config.toml
n_experts = 128
hidden_act = "silu"
normalize_top_k = false
balance_bias = false
n_groups = 4
shared_expert_gate = true
norm_eps = 1e-05
lr_mult_down = 0.7
beta1 = 0.9
warmup_steps = 200
final_lr_fraction = 0.0
batch_tokens = 65536
dataset = "wikipedia_en"
Below are experts of layer 4 (counted from 0) of a mixture-of-experts language model. Rows are named router (the router's row for the expert), down (a neuron's output weights, with its number) and show model dimensions 0-255. Each number is 128 + 32 x the weight over its row's rms, rounded and kept within 0 to 255.
After each expert's rows: "raises" lists some tokens whose logits its average output raises strongly, later layers aside. This comes from a sample of Wikipedia text that the model never trained on.

# expert 120
router [163 114 119 109  75 172 176 146 145 127 107 118 183 129  73  97 120 161 110 118 168 131 203 121 203 132  79 103 141 160 181 106 117  98 113 129 126 119  82  84 121  96 139 137 118  99 151 118 183 123 124  53 168 135  98 117 111  92 173 138 136  99 135  91 163 126 140  95 158 157 150  99  85 139 107 186 116 107 159 151 118  84 126 124 139 160 157 154 123 142 154 106 177 156 144 180 120 180 139  89 113 121 139 122 144  87 151 177 166 159 196 117 113 198 145 169 144 113 178 114 126 118 162 181 163 164 186 194 154 155 160 114 106 104 148 137 137 195  78 161 169 181  98 169 154 179 190  87 159 147 167 143 130 130 123 141 117 130 152 132 140 189 122 128 117 120 117  71 163 155 106 100 124 141 130 186 176 155 104 171  62  76 121  90 109 144 185 173 133 187 159 172 137  85 142 116 107 175  95  94 128 138  70 123 139 135 124  96 176  98 148 101 118 103  78 140 127 158  78 107  87 127 129 169 157 139  99 107 137  67 131  86 139 140 133 184 118  76 149  84  65 105  89 137 116 154 115 130 152  88 105 127  94 165 137 174]
down1 [151 129  95 144 131 102 100 168 134 189 112 145 127 137 148 130 191  72 132 136 136 102 140 118 114 163 152 118 113 124 130 134  75 203  83 163  55  90 132 125 180  51 149 149 135 126 115 163  99  84 142 181 138 157 147 127 149 135 113 137 135 176  77 161 103 120 161 103 166  91 156 124 150 185 225 139 149 101  99 145 104  91 137 191 148  98 177  80 183 145 153 103 131 189 145  98 172 122  69 132 106  85  90 166 100  93 132 138 182 110 138 187 122 144 156 145 108 129  66 136 142 115 150 103 128 109 131  91  98 169 139 118 171  86 176 226  90 149 118 132 144  86 145 121 122 132  69 172  88 124 137 124  89 148 104 161 177 151 139 109 118 135  83  84 136  97 162 158  89 156 146  89  67 102 158  92 149 167 131 141 137 167 141 167  94 115  98  70  90 148 147 103 129 135 100 153 128 139 143 149 171  87 153 117 154 141 121 115 160 129 168 148 158 130  67 162 117 135 104 112 112 118 113 109 122 136 177 185 221 128 126 122  83 101 143 125 144  87 159 111 102 135 129 161 196 147 124  98 145 151 124  85 158 106 185 193]
raises: "\n", " However", " As", " This", " While", " After"

# expert 39
router [149 116 178  90 118 118 152 143 107 103  54 143 116 131 132 109 132 145 136 122 185 190 140 117 169  89  57 128 126 210 121  45 149 165  77 149 139 165 110  53 128  95 151  80 129  85 116 130 150  87  83 107 199 144  90  87 127 101 213 132 102 151 137 113 187  69 165  93 164 119 138 153 113 180 119 136 130 148 192 134 133 121 128 114 115 102 188 166 156 160 103  78 120 153 150 155  70 163 150 130 107 133 109 131 192 130 128 144 122 128  97 108 103 164 175 180 151 125 171  82 101 137 163  88 168 152 139 135  97 146 131  80 129  99 130 208 149 216 104  94 127 140 118 158 125 113  91 125 105 150 142 128 146 113 135 162 139 184 154 110  87 199 152 107 116 146 158 140 133  78  92 132 131 153 106 162 116 125 144 144 115 102 147 107 103 173 125 201 129 144 139 219  95 101 151  74 133 140 121 115 118 183  80  68 145 178 104 117 191  78 109 121 118 127  94 185 156 153 118 104 110  97 171 121  99 105 124 100 106 120 114 101 100 119  88 106 133 110 130 100  98 111  99 107 101 136 145 136 132 118 100  97  93 125 114 188]
down0 [165 239 105 145 148 172  98  93 124  97 187 135 155 132 116 114 121 112 101 149 131 134 113 116 117 142 142 119 142 161 185  86  85 164 112 167 116 133 164 120 110  77 116 145 151 104 117 141 176  93 123 116 125 143 116 174 172 113 158 100 153  49 127 187  91 128 140 151  99 181 122 178 171 148  98 152 145 161 135 170 169 132 121  76 117  67 136 128 111 168 119 169 121 127 158 126 122 105  69 114  87 163 134 110 133 176  98  92 148 165 128 137 155  95 150 134  90  94 185 117 143 110 138 145  68 133 122 160 145 196 145 148 156 194 116 111 104 182 122 135 127 138  83  96  75 139 154  56 148 143  96 186 184 163 134 161  94 121 165 132  78 127 177 158  99 158  69  94  44 106 144 173 101  92 159 133 103 133 116 178 104  84 128 118  86 131 164 100 110 184  75  90 185  75 134 169 130 147  95 107 144 141  75 173 117 146 151 165 140 131 101 182 108  93  81 129 114 205 115 133 121 139 176 148 123 130  45 132 149 147 143 114 158 129 131  98 195 130 137 115 175 125 139 129 100 135 114 106 106 128  77  89 101 156 126 131]
raises: ":", "\n", "===", "(", " |"

# expert 125
router [144 100 151  74 126 179 116 185  81 123 105  71 127  84  92  79  88 181 133 146 109 126 100 116 105  95  35 189 133 165 199 109 155 112 130 174 168 154  49 108 202 159 129  95  84 175  92 108 214 120 136 110 126 135 131 176 128 112 145 132 169 137 162 132 167 123 127  86 148 191  87 109 117 125  96 121 148  86 145 198 171 123 113 143 120 103 103 142  60 139 131 132 144 168 123 144 113 177 154 129 148 125 185 123 161 129 141 137 159 122 187 134  49 118 188 154 154  77 129 107 115 147 131 114  97 190 132 185 107 142 190 134  75 112 143 204 147 118  74 153 131 149  91 124 161 153 158 103 155 176 131 109 145  99 154 121 121 146 127 141 151 119 121 162 118 127 147  71 150 130 120 105 184 162  85 176 171 143 128 145  94  71 129 130  84 117 142 141 119 113 144 156 103 112 188  99 129 135 117  93 160 180  93  84 138 109 139 107 163 104 167 122 183  76 143 127  99 151  87 131 128  86 126 155  78  92 148 122 112  81 112 128 191 155  64 151 132 117 112 162 112 118 116 154 104 118 135 156 154 135 145 153 102 138  87 103]
down0 [ 82 124 137 151  94 166 116  58 148 128 147 106  75 109 106 129 148 114 148  95 147  33 146 158 139 187 147 145 181 109 101 179 121  97  85 113 148  67 116 116 126 116 133  59  90 124 125 140 104 139 124 107 122 132 169 149  52 159 151  88 156  79 106 166 101 161  74 150  99 128 111 160 163 157 119 130 118  94 161  92  83 139 159 129 144 120 112 123  89 159  78 116 156 143 158 162 136  90 127 168 144 127  95 133 145 123 157 146 126 115 126 175 126 114 118 109 120 137  81  61  52 184 158 111 170  89 179 145 166 138 135 142  48  80 122 123  65 125 129 111 184 166 144  52  90 133 101 167 145 124 162 117 108  86 146 126 103 139 163 145 159  89 142 107 120  69 185 127 131 119 167 121 123 170 136 117 103  65 139  62  88 137 169  95 102 107  60 143 122 150 121 147 112 137 113 121 117 108 149 149 103 135 119 131 141  75 144 145 114  70 107 114 163 134 128  89 165 140  88  75 182 132 151 141 154  82 108  89 114 119  91 161 123 204 165 101  46 146 105 102 152  80  67 152 136 187 123 167 161 109 143 113 157 115  82  84]
raises: "-", " |", "day", "raw", "s"

# expert 102
router [151 127 133 105 101 134 177 146 181 107  92 127 175 102 124 125 133 119 141  85 125 131 155 137 192 129 100 124 134 176 113 102 138 129 135 125 160 126 110 102 108  94 136 117 130 128 122 110 185 126 112  50 176 127 158 135 106 110 173 133 126  95 199  81 165 110 128 132 165 141 102 110  42 155 109 187 154 129 148 139 123 130 156 127 116 133 160 130 153 138  98 123 129 145 133 172 133 140 119  83  90 132 159 117 131  93 167 167 136 183 164 127 122 184 144 208 134 116 145 114  84 122 169 190 120 164 174 163 168 136 203 114  69 125 129 138 154 129 126 154 153 199 117 158 176 169 169  85 135 199 157 139 126 127 118 162  96 148 160 105 157 141 133 142  75  67 110  93 146 112 131  70 132 158 127 144 150 152 105 149  76 108 133 125 144 112 146 167 125 161 150 180 120 110 189 131 119 158 134  81 163 131 110  57 132 111  83 131 150  69  83 123 138 102  47 198 145 143  35 125  93 132 122 163 127 135 134 131 142  58 129  94 115 161 121 185 132  67 112  65 129  77 129 144 104 128 165 100 193  74 122 148  70 169  92 186]
down1 [ 61 123 132 138 117 118 134 176 159  74 130 129 166 158 129 153 123 136 123  69  97 112 108 139  89 166  86 175 164 102  67 128 171 143 121 134 106  92 129  63 179 127 114 158 108  90  98  96 143 138 153 132  96 139 129 131 148 122  49 121 122 138 157  95 211 129 160 133 114 101 114 108 126 193 144 149  99 144 101 102 231 165  86 145 101 120 154  98  87  95 170 174 156  82 153 152 186 156 192 105  68 120 156 108 156 131 109 130 128 183 131 134 224 139 163 112 118 171 134 120 146  66  96 203  81  93 142 159 150  78 138 139 132 219  64 150 144 107  96 145 145 150 107 118 137 133 103 123 121  94  99 142 135 173 148 108 111 147  91 190 152 110 153 111 130 182 140 141 120  89 178 141 126 114 145 119 150  70 114 151 108 122 142 117 136 140  56  81  66 128 119 118  91  83 137 180 121 134 171 130 136 106 122 141  80 133 139 168 108 146 115 118 119  83  92 210 130 120 118 152 147 119 114 114 169 186 196 135 146 133 147 141  87 139 140 123 120  92 125 113  83 139 119 186 152 108 173 133 100 112 111 178 158 143 117  86]
raises: "\n", "1", "e", "2", "ar", "8"

# expert 20
router [176 180 139  88 151 117 149 112 139  58 125 118 123  87  70 123 108 157 111  70 145 192 140 107 141 127 133 135 128 111 124 103 145 122 137 127  73 177 133  63 117 102 125  92 130 142 100 133 152  88  37  79 131  81 139 132 154 119 173 166 124 162 183  94 147 131 211 107 124 162  75 115  91 146 128 170 141 105 124 139 112 117 167 108 102 167 128 140 117 181 130 110 133 154  62 131 108 147 124  85 135 154 201 112 169 128 130 144 137 134 172 136 129 153 128 204 138  92 162 100  95 167 227 130 170 130 172 136 107 155 131 133 116  99 185 133 147 200  95 184 170 174 135 136  97 156 140 116 116 144 127 110 142 126 196 119  94 162 125 139 159 177  59 132 126 107 141 107 124 125 135 108 154 154 106 112 118  95 150 144 112 129 164  74 131 129 139 199 160 219 117 112 151  91 116 130 156 184 112 112 165 168 135  79 178 162 137 148 145  94  63  98 138 119 143 120 120 127 116 106 103 153 122 116  95  85 124 115 104 120 121 100 137 126 124 124  90 138  78  86 128  95  74 113 103 146 162 136 169 139  95 152  14 189 123 174]
down0 [114 124 122 181 117 143 122  90 215 135 110 136 149 104 156 131 124 108 110  84 122 120 167 108 125 182 154  73 109 187 129 128 123  85 167 179 140 110 100 118  81 150 183 167 104 124 211 111 113 164  88 143 122 159 106 116  98 120 149 141 119 188 133 100 164 115 100 158 195 135 126 172 173 161 139 167 118 124 112 171 194 146 150 162 129 186 138 186 101 105 135 107 119 109  88 184 125 176 113 134 101 141 150 174 102 175  68 102 107 114  56 164 166  82 107 109 159 117  93 131 126 153 122 127 170 133 144  75 119 100 153  99 110  75  92 113  79 116 130 157 155 141 121 124 104 125 111 171  84 109 134 167 165  83 149  84 129  99  62 141 109  89 115 175 109 115  83 139  90 122  84  86 122 121 158 121 137 135 139 133 187 138 128 149 192 158 115 180  96 122  97  99  73 130 138 126 160  83 173  48 119 102 103 132 165 114 170 101 109  45 101  93 204 136 199  94 163 172 109 130 115 146 114  77 110 119 134 149 104  61 128 117 157 185 167 105 138 119 116 158 110 143 126  61 156 107 139 152 128 138 128 101 103  80 154 122]
raises: " and", "\n", ".", ",", ";", " ("

# expert 33
router [133 124 127 121  70 198 166 139 171 101 106 113 166  75  68 114 123 130 130 119 194 124 163 112 197 126  83 171 111 161 179 103 118 125 112 120 118 114  71  71 110  33 131 129 127 128 112 127 150 103 135  56 159 100  68 102 125  60 184 118 147 109 129  72 143 116 137  82 134 140 114 101 107 140  63 175 140  76 135 147 154 112 120  68 129 124 161 177 129 156 117  82 139 167 103 170 164 187 128  94 115 145 156 141 156 111 120 158 153 166 145  68 128 131 144 205 141 105 149  82 118 138 146 167 163 188 146 188 163 125 178  83 100 118 164 166 130 198 104 146 171 146  86 143 160 161 168  76 112 162 151 104 116 126 137 139  95 120 161  68 133 208 128 140 136 119 168  91 145 115 107 110 102 147 110 158 143 110  83 153  99  95 161  96  94 166 140 125 139 128 178 155 124 119 159 105 157 126  84 102 139 121 108  63 165 113 102 111 172  97  98 115 123 115  96 135 140 110  87 129 109  92 147 177 125 123 136 122 130  58 139 123 130 100  97 201 141 113 112  98 153  75 101 150 133 145 143 183 200  94 165 141 128 158 124 128]
down2 [109 154 151 161 143 125 216 134 170  88 113  99 156 173 133 127 114 104 118 134 160 110 190 101 148 113 133 117 130  90 151  97 120 133 146 130  73  27  67 119 136  78  45 107 112 118 112 123 108 132 163 105 165 153 183  64 128 154 115 169 106 104 198 174 124 196 107 149 149 110 167 113 166 126 122 136 115 153 128 131 103 143 112 185 153  79 104 164 126 137 100 154 121  79 110  80 154 139 136 129 129 129 126 149 104  97 135 104 115 174 103  95 177 136 109 125 149 164 113 134 113 141 139 153 150 127 114 133 134 137 128 123 190 210  97 137 121 113 128 145 176  84 134 206 138 130  63 155  78 123 126  55 105  86 109 146  94 125 135 159  89 107  82  94  87 211 169 136 170 114 168 156  81 113 143 160 126 137 168 119 109 173 146 153 118 159 183 156 103 119 117 136 119 111 105 168 115 118 180 154 163  57 140 126  78 169 172  93 169 178 147 156 124  95 111 113 143 114  68 167 117 149 122 178 152 155 195 114 155 146 143 124 121 132  90 142 114 148 143 116 118 142 161  79  95  97 175 192  92 131  87 179 137 113 168 182]
raises: "\n", " Other", " However", " Follow", " Although", " |"